From a checkpoint of a small mixture-of-experts model trained on Wikipedia: 10 layers.
Below are experts of layer 6 (counted from 0) of a mixture-of-experts language model. Rows are named router (the router's row for the expert), gate (a neuron's input weights, with its number), up (a neuron's input weights, with its number) and show model dimensions 40-79. Each number is 500 + 25 x the weight over its row's rms, rounded and kept within 0 to 999. Numbers have three digits each.
After each expert's rows: a language model's description of what the expert responds to; "mostly gets" lists some tokens that are sent to it at least half of the time. This comes from a sample of Wikipedia text that the model never trained on.

# expert 45
router:500495535535503510532487508472482523495535489502523498529520483497517506503488531487507524559500515494491448517478523548
gate0:484483519503493513486558496520452488541513513509495499481483488521494511503495526480469509500530467451479530503532507450
up0:482483447469496420509497518501529450509499549513483522517484499479502514509537513473527500503507516474487527536461467512
gate1:523503430513516516511503484533517489536465535480544501515519473509512491490551525452514470514475529548517496494503516485
up1:513460426535519519500498473483540521542489537459541493521522475456532513489525514446490482565519514556497506508512501498
gate2:474464530519452519524501501450514493538497485484500536541479467493493496483506525512462512481508491496449497533480546458
up2:509556480515567470497486512495475488518465504517513464495521495496473471493531484524503509532531491507504513521511496493
gate3:557510504474468526535529479489523499530471457515486504500513489478493523526478535498567519501504482472535467532482503523
up3:499530484447503530458496471503538501462446516463524495500485511520479509502476496528512483490503460525522495508466505434
What it handles: Locative and temporal prepositions. Prepositions in, at, during and from before dates and places, as in caption names followed by in 2013; also venue words.
mostly gets: " during", " attended", " in", " Education:", " Arena", " Stadium"

# expert 36
router:540517523468459525529503484516512505502538475513508498516518487510485474502520547494516487502489467520496474511423504499
gate0:530509454496492562534536482505511481513493465512473504510460469499441473430500513488526454485505497466497443494478506476
up0:519521492493498544530544485471487475540480506510469496503477518480433462445494532483492456472480502477488465489480510500
gate1:546494460445467528514500488490469510571481468530478475520490496504476503475552508510449460479474490497560520511469515450
up1:459505541584509485516491551527542499423509530459499514480481502489527496517447515498579531531524509506456484488535487531
gate2:508498479487525485487513520517491468492541508473467476480493560495526490469501469497481526488461490493482458554507509489
up2:480524503517528536488527484545458491461458573486503515499482516502476516484461499514502448497498497477500462465543462473
gate3:480490512484517535528485501503478519541519478509500488502489463495516519511511500462505494537528495501482487502480514547
up3:467462550493491503547505526514496479519510486508533484505481535521550505534490514481447543525498546508464514503445506552
What it handles: Prepositions after quantifiers. Prepositions such as in, of, during, among, mainly "of" after many, most, part, and sentence-initial In.
mostly gets: "In", " In", " among", " During", " during", " in"

# expert 38
router:541530555462463497497467544496478499458516460459524513500491552490487437482502481520525483535496505513492455555508527520
gate0:468499522495470502445507455490496466516523487469473467512504515520481487538529517500492498521548565474474522534531483498
up0:470502515531497499499536502505449448475550443516496481517495500497491464522468500528518505501514498493468526513504517494
gate1:495492491485516453520500526488495509458483476509493508533515522525510468465451503487479546528509484534503514503546505475
up1:486479559517453501484450517464496505499497519500498539507505501469467466497472451551499509522518522523495517490505507547
gate2:512500505475480471500479508483505521518497483506474526506500522513451462451542523499483476538514506504480521513517497484
up2:511485561495457499513499456516513476525462473484461519503524502547515495525520480526490488532515544482497536530468486490
gate3:511475501536495505496502441494481489483476468511519516468489488508505464522498459513519487519519536513511485561492463486
up3:525496544484484509451476476494500467510515526482510514464522513535514462514502491505513466522558525495498510529485519477
What it handles: Table and heading starts. Tokens opening a new line or block: the first pipe of a table header row, ==Career== style headings, and line breaks between paragraphs.
mostly gets: " also==", "==D", "==R", "==Career==", "==History==", "==P"

# expert 56
router:504513508515454545521488483495504495520532500510491511475485493518502480521493446534504506502516444498498474535468527525
gate0:483522513517480528489477503508530529518533513504510530480507536511508526524494487472506484503486515537512464487530489515
up0:497517498506469511494540496518451485499495521498516512528515478507517495497509468511509493478502457552442533526534517495
gate1:508467518525507520479501474532514478526500521510503474496491494512507479501505487492533509465524513490460505475444526503
up1:480519483476482453498503524471487522501519486499507530491480543493485500509512503500467521541487508499524520541529465526
gate2:469491517478518554479507500530533498454527461472515512505525519523532469558497505514481515500508466461495485503483493524
up2:541544541490498475567463519475525431521530463499513506508505505523505497496484514484492524520523536510518500509517534467
gate3:495489472432496542499476450516498471472472481524519484517508504489508490553502487474515506509531504471474494534447463534
up3:501532508502477531513487487435496515515558493513531454481478525512537470480496471487468549480546501507531496508513509507
What it handles: Ordinal suffixes and modifiers. Ordinal endings like th and enth in edition or season counts (28th, twenty-fifth), plus adverbs, un-, not, first, last.
mostly gets: "ously", " un", " directly", "Scientific", "-w", " deep"

# expert 25
router:481516494518476510521514521474478492514494490508507497471472505475487477481545461508534467496487487506489439517490523511
gate0:521510521537504520491545487497534507542519489480513512502486489494475473526521509539512525521513506513483486514484519516
up0:490496476478480543505446509507452542490473533518487519480476495532490516500472510504459515469472531428472528494536469477
gate1:488487516540508493441450499450475488488504535547499545499470500503445479515479492519524492472511504434497460532500512488
up1:546499530500456510536532515506525525514559475494524526523499499464515519480461483487496516532514496511493539514478491521
gate2:550452430537499515532508470498510522484555500540498457483513455500516548475496461459491515511500505513568494506511514511
up2:549504478454512518441514477522445431504534496503478524469507524493457466503471513506525513486493496496524514475503522469
gate3:496526470510478514545478526502508512534564496478507528512511468478482482524494511517460495507512562479475501478517498532
up3:535511490525482503493526448474518494478474477504485472487493501512512504473504470486572513515507477491521496522481481486
What it handles: Place and proper names. Place, country and institution names and their final pieces, especially after New or United, such as York, Chicago, Malaysia, Kerala.
mostly gets: " Chicago", " Minnesota", " Michigan", " Labour", "pool", " Sydney"

# expert 23
router:505511520483479483478520495462498428502502433524494547503510505485489427473500493515551477473474467522465484544503515512
gate0:543498523471477524535460540460525479499508491500512515512486488502554490511465464500568504508473530526500509553505496487
up0:477493474526521483468540461546463533496487521534505480476487492521454510504536513499416468496511447466487502443490477529
gate1:480484524556433509551536580483452463520579497505492498501476501483505456493536500508519498482483490561496470487480493533
up1:535528449474473546487512447514512509446477524518495503485503477519505537471504467499494485514509522487494517473514499512
gate2:474499500488505533486455506506483459522516465526525531483494465491550472488495471533497487492521480500511527522524501529
up2:531514506503489493512539497487529540489495531504491491515503506522481515523536512492492534501512491531476468494481508456
gate3:441516471513478471529546522536462535549498486513521519498495508538459459459492531536499529474485425525485508439508517490
up3:477508492510515466465515495449453464484501485513534523526502510516473510523474531518510462467510492491474530497507496510
What it handles: Line and cell breaks. Line breaks ending paragraphs before headings or new sections, and table cell pipes in track lists and data tables; also taxonomy labels like Order:.
mostly gets: " Clade:", " Order:", " Class:", "°N", "\n", "″N"

# expert 61
router:529511510488504537477515537524525454523496473472471505453491476499468466476510460496506485494491466521495481587480495491
gate0:506489539515503503485484479483469508533543504518492531479529482473449509426523514514542506494501500477463468517503460502
up0:496473515476518520452502486514461483544518537526494565516529506466499519469512508501541495480475498519482484481501477485
gate1:543517454499504483454499520508506482501469545497524559503493483500481460444517504488510458466483471534519467573507474493
up1:563507482475496496469498554534525475536502543494505555486503475502514493459472526517507481476499484556514504539470495489
gate2:526496488482470452516513507487500467488494496488507492488505510536485489484483531500515499511518430507497448499491517451
up2:500497482524504482502526506482537504483494462455460495470477538507450461490519493473492486538469477443510471544480485484
gate3:540505524486519498457499512498548516475469511513491482542495504521512469509503466484491468497489493528468551570484474497
up3:527507530496518499463517494521532502472483493504508483532491503534496479534487457482506478496485492486481530568476473506
What it handles: Adjective modifiers and coordination. Degree words and the and joining two adjectives in reviews and descriptions, such as very, more, less, rich and varied.
mostly gets: " very", " more", " less", " too", " \"a", " newly"

# expert 14
router:495536518513431550533513538478499468491530491510520496487522520502480490500507472490531509519506523513480511492462490516
gate0:463501479481457514508545514507493490522495458517506464476501468527551471479504408445501465482524526501506528500512503480
up0:504518521463518470543463526463490487504495494472488516533528501493499575505518474529485475504501523505522510511498480522
gate1:487508496532501501536499542563409513473533492495425479456500462482526489478475482484530443503505507490491513507522530517
up1:468538516513538544495488517496488507471520482457468460484528503473519482514494474470549469548515547484508465501475522506
gate2:504509491481455480535456523503509424472521523523492491496483524461491488496478541504514483476536478499511481496508506484
up2:547475486488462497498515545508512502491496537506488535481491485499470475457540497520501540482500455559491471491502507468
gate3:478484479541491486514459522465527536499518514484504506494487543519520504448461481499507510537526580501456454493508453528
up3:467493470516508514469531530471520496478514536469505518497484504526499473472502517483517491532527457546477525490488538459
What it handles: Relational prepositions. Prepositions right after a noun or verb linking it to its object, mostly of, also from, between, into, against, along.
mostly gets: " between", " from", " against", " From", " across", " towards"

# expert 43
router:487501488529499517518522474486510485510547472472499539461483494501497464455500480507509490496522487524479472548462499526
gate0:518495527533488473530515554493527487497506470469458478483482501532527497562497460486481505507472508488509496534456504472
up0:467484473435498532471526473505462511498464523511538496532509518441500501446507518497515528508533514492496502508509513503
gate1:520467497527481553512473475444519512484508488526492491513494498496467503533524479495486464509475532514510496485511494505
up1:506456501524524508482506471485507498510505518483529429511518497469506505517511469458500517485471484520497496520482494486
gate2:485487468521490520497535490502495454524486464462479525449517502502535472476467451501453504456512487534476522448520456507
up2:532475478496538534430490495499457528473476513498503468463515491467485501535508493517463537538492516491498498474533470483
gate3:544481490512454517485506505495505488515531477520492552495469489480500476484496503507494478518501478492489507511473511526
up3:509505529471532525536459489437509529483490489513504474519563469499518539538515535493510530537494512516482512442532500478
What it handles: Ordinals, superlatives, percentages. Percentage numbers and digits in election or population tables, ordinal and superlative words like twelfth, second, most, largest, and table bars.
mostly gets: "9%", "3%", "0%", " highest", " largest", "1%"

# expert 26
router:517520509494503506502518499506530454465553461518476514461501480490469457476500486518516461499527490505485477538467490505
gate0:508519549494545487482460504462519488479521515462486522497501563473510516547531527493533445474530430525489466520495503545
up0:500480481510451522505540483549503520528489483542509479496493439540500485476490483500489541520473570491517504481490494473
gate1:507506505501496523503559471494502507499472506514498482515485537535465497514534494479556458557518527484524463497484506494
up1:528537505504509484521515492516517536487514531510545486523469533571491504536540494490507507530520529527553495478487483490
gate2:469520462483513527462463476525483486484514495505549523487474508476506479515510517495528470453507469487454495539471517524
up2:477490511523526460499486535421525540535460469496458499498536539540527541514499481482475530544494477527528533510527478503
gate3:522504521567519481511529503526509497476541517487537492499529542537470508480527469513497532497503536473485494489506464538
up3:532549549500495478531498511525462480495537477438545495438506537520510476511486503501515567503517528506483549499496516450
What it handles: Measurements and numeric pieces. Unit words and number fragments after a number, such as km, ft, foot, million, minutes, decimals, and score pieces like –5.
mostly gets: " km", " sq", " million", " km^{2}", "-year", " minutes"

# expert 20
router:475505554475490495486500503474501458510535444529502484482510513481513460494507483502546476533495487522458503549493485504
gate0:441536524500508479510475531512499475570518502480463514476495487453477498445519494512509476559442479505464474555491496492
up0:545496492514486536498508472513520530446470500500519512489489513534507489545485465523502527431535492508526503477484513542
gate1:496473477492503480506490510539483473516491470535477536490493569513530494525507495520555519564483538516534492498476492492
up1:478458454525523495496497527542479470509507483553497534498503524520519514549484453537503518567486553502530501483505498502
gate2:486512471472476458524515553441501446539521500472464494441492504491517502514516496491504489482488485546523529518475491485
up2:450517491508491478518502533496466509506516481501444528500531487483523502496483524488507501506489529502531456505551515488
gate3:503490537536447546512494552522486499487492501511520507486519515503530511495501475532516472500457499566522486503486474548
up3:478518548526471540491502539513498487475483489490500492498533539500512524508498498508527472499457518547521481504492479525
What it handles: Paragraph and section ends. Line breaks after sentence-final periods, heading markers like == and ===, and table separator rows closing paragraphs, infobox fields and sections.
mostly gets: " ==", " ===", "s==", " also==", "|---|---|---|---|---|---|", "|---|---|---|---|---|"

# expert 24
router:482489513522464494489503499484515475513503471507486514435480520477478474475512486497522506543520502480484477546502512510
gate0:511470511507501448477504486515516503523525506454481501531511491511513471522527477512508520517483540494519497498496529515
up0:482451513528508438458508513459478502504545505485525495529488516478501460524536501542491530517481496490533498499496549491
gate1:475510466477429478503511494501519498522507451491481490460461543541471536475523524465530518500527514463520490540519497511
up1:503486540495502508521501474476485552475530535535527535517549443486506473523448501501478501460515483525479527488510495514
gate2:538494517524447514484524498506526540471491494511494457467470499499490510499541486423531488524465466524521493479498509524
up2:500497525539496485513497531495523550484457515513496476467467492515486488505530538507523531521511488509474522490528505510
gate3:484465534507493484523483522505546475499479520533494550504505506506467512477513491534515512553505520482484448528508533533
up3:531492552469554512455530502546493457513503487490508500488551458521517502500457496473485495429512508545496525491469540532
What it handles: Proper name openers. The, New and similar words starting names of newspapers, universities and organizations, as in The New York Times, University.
mostly gets: " University", " Sports", " Times", " Theatre", " International", " News"

# expert 18
router:498511518484474532500511503536529518527508480485505512477494484457491465494500471473519475543478501508507459524443500562
gate0:487530513491469534448498526525504478511504475483471500472522574485490489564495489513545495464501530498508529497466494521
up0:495465464485556496537519487489492485517516539490514482517463449508456480458560496498492483528546509487492489505503503523
gate1:520504472486494465509484477503535490497471475501545500475464482504487490487531471487551459496443525516536476494507489489
up1:531460469503526497498530534498553487516498486475552492511466466457514491497527490465507496505506511497515478523460521505
gate2:495480473449481543532496472505506455522518500532490543528457488487529519499507484498487472483498481486487496532470501485
up2:529507504566458469504507491517477555506491494515518509478496510526447473500513496524496516504489528478506484462508466490
gate3:522509502540479486525482565533523503532535526534522516469529498453486485474491461508518483494533502494518527532482503542
up3:524476510497511486495465508471491486464493510500532505484529477510522483430512473506479526512549508532473513500495530479
What it handles: Personal name endings. Surname and given-name pieces, especially endings and suffixes in lists or tables, such as Jr., -ović, -ski, Smith.
mostly gets: " Jr.", "ović", "kov", "ova", "ić", " Singh"